Below are experts of layer 2 (counted from 0) of a mixture-of-experts language model. Rows are named router (the router's row for the expert) and show model dimensions 120-159. Each number is 128 + 32 x the weight over its row's rms, rounded and kept within 0 to 255.
After each expert's rows: a language model's description of what the expert responds to. This comes from a sample of Wikipedia text that the model never trained on.

# expert 6
router [132 149  83 139 107  72 152 125 170 130  52 148 157 131 121 127 105 110 153 139 126  60 117 122 132 142 109  51  88 174 168 168 134 177 181 113 117  70 117 164]
Description: Digits, number pieces and periods inside numbers, scores and tables, as in 6.7/10, 79.7%, coordinates, table columns 1 to 9.

# expert 7
router [121 103 102  74 132  95 196 153 164 151 130 125 162 101 150 156  81  88 169  97  70 113 108 106 122 134  70 110 142 192 126 114 152 138 165 124 154  88 104 100]
Description: Articles and sentence-starting words, mainly the and The, plus In, However, This and == headings, after periods, brackets or of.

# expert 4
router [163 119 121  96 161 113 156 133 117 118 152 170 127 148 123 110 111 125  98 137 108 159  71 131 160 130  92 111 158 115 118 108 153 138 164 135 133 128 105 152]
Description: Word endings ed, ing, ly completing verbs (reported, going), plus the article a and words like first, one, two, only, more.

# expert 1
router [136 134  96 126 119 119 106 101 151 101 151 134 153 188 153 136 119  96 136 127 176  62 129 125 137 120 162 116  90 173 129 159 152 114 164 157 200 145 166  89]
Description: Final suffix pieces closing common nouns and verbs mid-sentence, such as -s, -ation, -ists, -ity, -ers (consists, decisions, member).

# expert 15
router [135 142 166 102 101 138 108 113  64 229 141 118 121 118 107 185  89 146 139 104 167 143 107 124 183 145 115  96 140 158 156 153 205 141 143 136 123 162 143 170]
Description: Single-letter pieces, especially f and a, ending or inside words and foreign names, as in Düsseldorf, Defence, Labuschagne, bronze.

# expert 13
router [107 152 187 185 129 121 100  83 107 160 165 147 113 137  68 136 137 123 184 116 157 114 153 197 128 115  92  93  89 104 177 191 130 120 165 138 106 149 133 115]
Description: Whitespace and structure tokens: bare spaces, opening brackets, table row endings with line breaks, and paragraph or heading breaks.

# expert 2
router [163 143 136 133 135 133 155 102 145 192 110 140 182 136  99 184 134 109  98 150 153  98 152 125 119 131 155  74 173 143 116 192 135 122 138 190 141 150 147  73]
Description: Single consonant letters starting a word, capital or lowercase, after the, a, of or hyphen: c in council, M in Municipality, D in Died.

# expert 0
router [131 157 128 105  84 113  97 165 149 103 155 118 143 186  75 141  75 102  96  98 142 154 146 136 169 149 178  61 137 158  96  97 108 123 166 132 126  84 147 123]
Description: Word-internal pieces like st, est, ir, ig, ad inside longer words and names, as in İstanbul, forests, immigrants, Admiral.

# expert 11
router [145 177 122 102 145 131 125  29 187 166 139  99 159 155 155 151 122 106 147 174 116 135  99 167 149 118  69  68 121 133 109  92 151  97 142 172 136 116 123 122]
Description: Clause-linking punctuation and connectives: commas, and, which, who, but, that, closing brackets and dashes in date or score ranges.

# expert 8
router [107 180 111  70 128  57 182 128 157 131 148 149 244 120 146 101  95 155 113 138 150 123 146 137 115 149  79 126 152  96 174 133  86 150 144 171  83 136  80 137]
Description: Second-piece syllables like an, in, is, ar after an initial consonant in names and words, as in Chanel, Thanetian, Finance, Vanishing.

# expert 10
router [ 84  87 126 140 155 105  91 144 126 122 172 172 178 193 111 153 127  98 163 166 120 169 155 124 148 127 126  88 142 121 133 163 138 154 133 136 143 130 168  96]
Description: Middle syllables like ust, ist, or, ol, ail inside proper names and words, often in tables: Rusty, Arista, Railway, crustaceans, Douglass.

# expert 12
router [164 110 160 162 163 102  87 130 160 183  87 115 191 157 148 151 131 116 173 167 119 135 108 115 131 142 130  36 175 149  92 105 160 137 154 101 153 138 102 137]
Description: Prepositions and auxiliaries after a verb or noun in running prose: of, in, to, by, with, was, is, as in name of, one of.

# expert 9
router [ 90 126 133 132 107  76 192 143 132 117 102 102 162 115 135 151 103 139 140  50 136 153 114 121  98 143  89 114 124 119 194 115 127 164 148 190 134  96 105  66]
Description: Short pieces right after a capital letter starting a name or word, such as on in Alonzo, b, Jo, Lou, I.

# expert 3
router [ 99 117 121 103 134  50 109 115 120 188  87  79 152 111 172 112 138 136 120 156  67 129  93 112 105 147 138 122 166  89 199 131 113 221 193 218 134  97 165  91]
Description: Second pieces inside a word right after its first letters, mostly vowel-led syllables such as un, ac, ro, ap (P-un-jab, opport-un-ity).

# expert 14
router [132 219 121 106 136 128  79 127 162 171 169 100 182 109 135 133 107  73 152 131 108 104 108 123 119 148  84 135 145 125 146 135 161 122 175 109 138 104 109 120]
Description: Punctuation dividing fields in tables and infobox lists: pipe bars, colons after labels, semicolons between values, dashes, as in Prominence: and | P49682.

# expert 5
router [185 164 134 131 106 151  91 130  99  91 108  68 137 145 156 172 108 120 153 151 169 147 120 151 151 137 120 124 136 107 113  93 121 163 136 146 131 125 147 145]
Description: Closing -y pieces (autonomy, Navy) and whole nouns for teams, schools, albums and cities, often in names or table entries.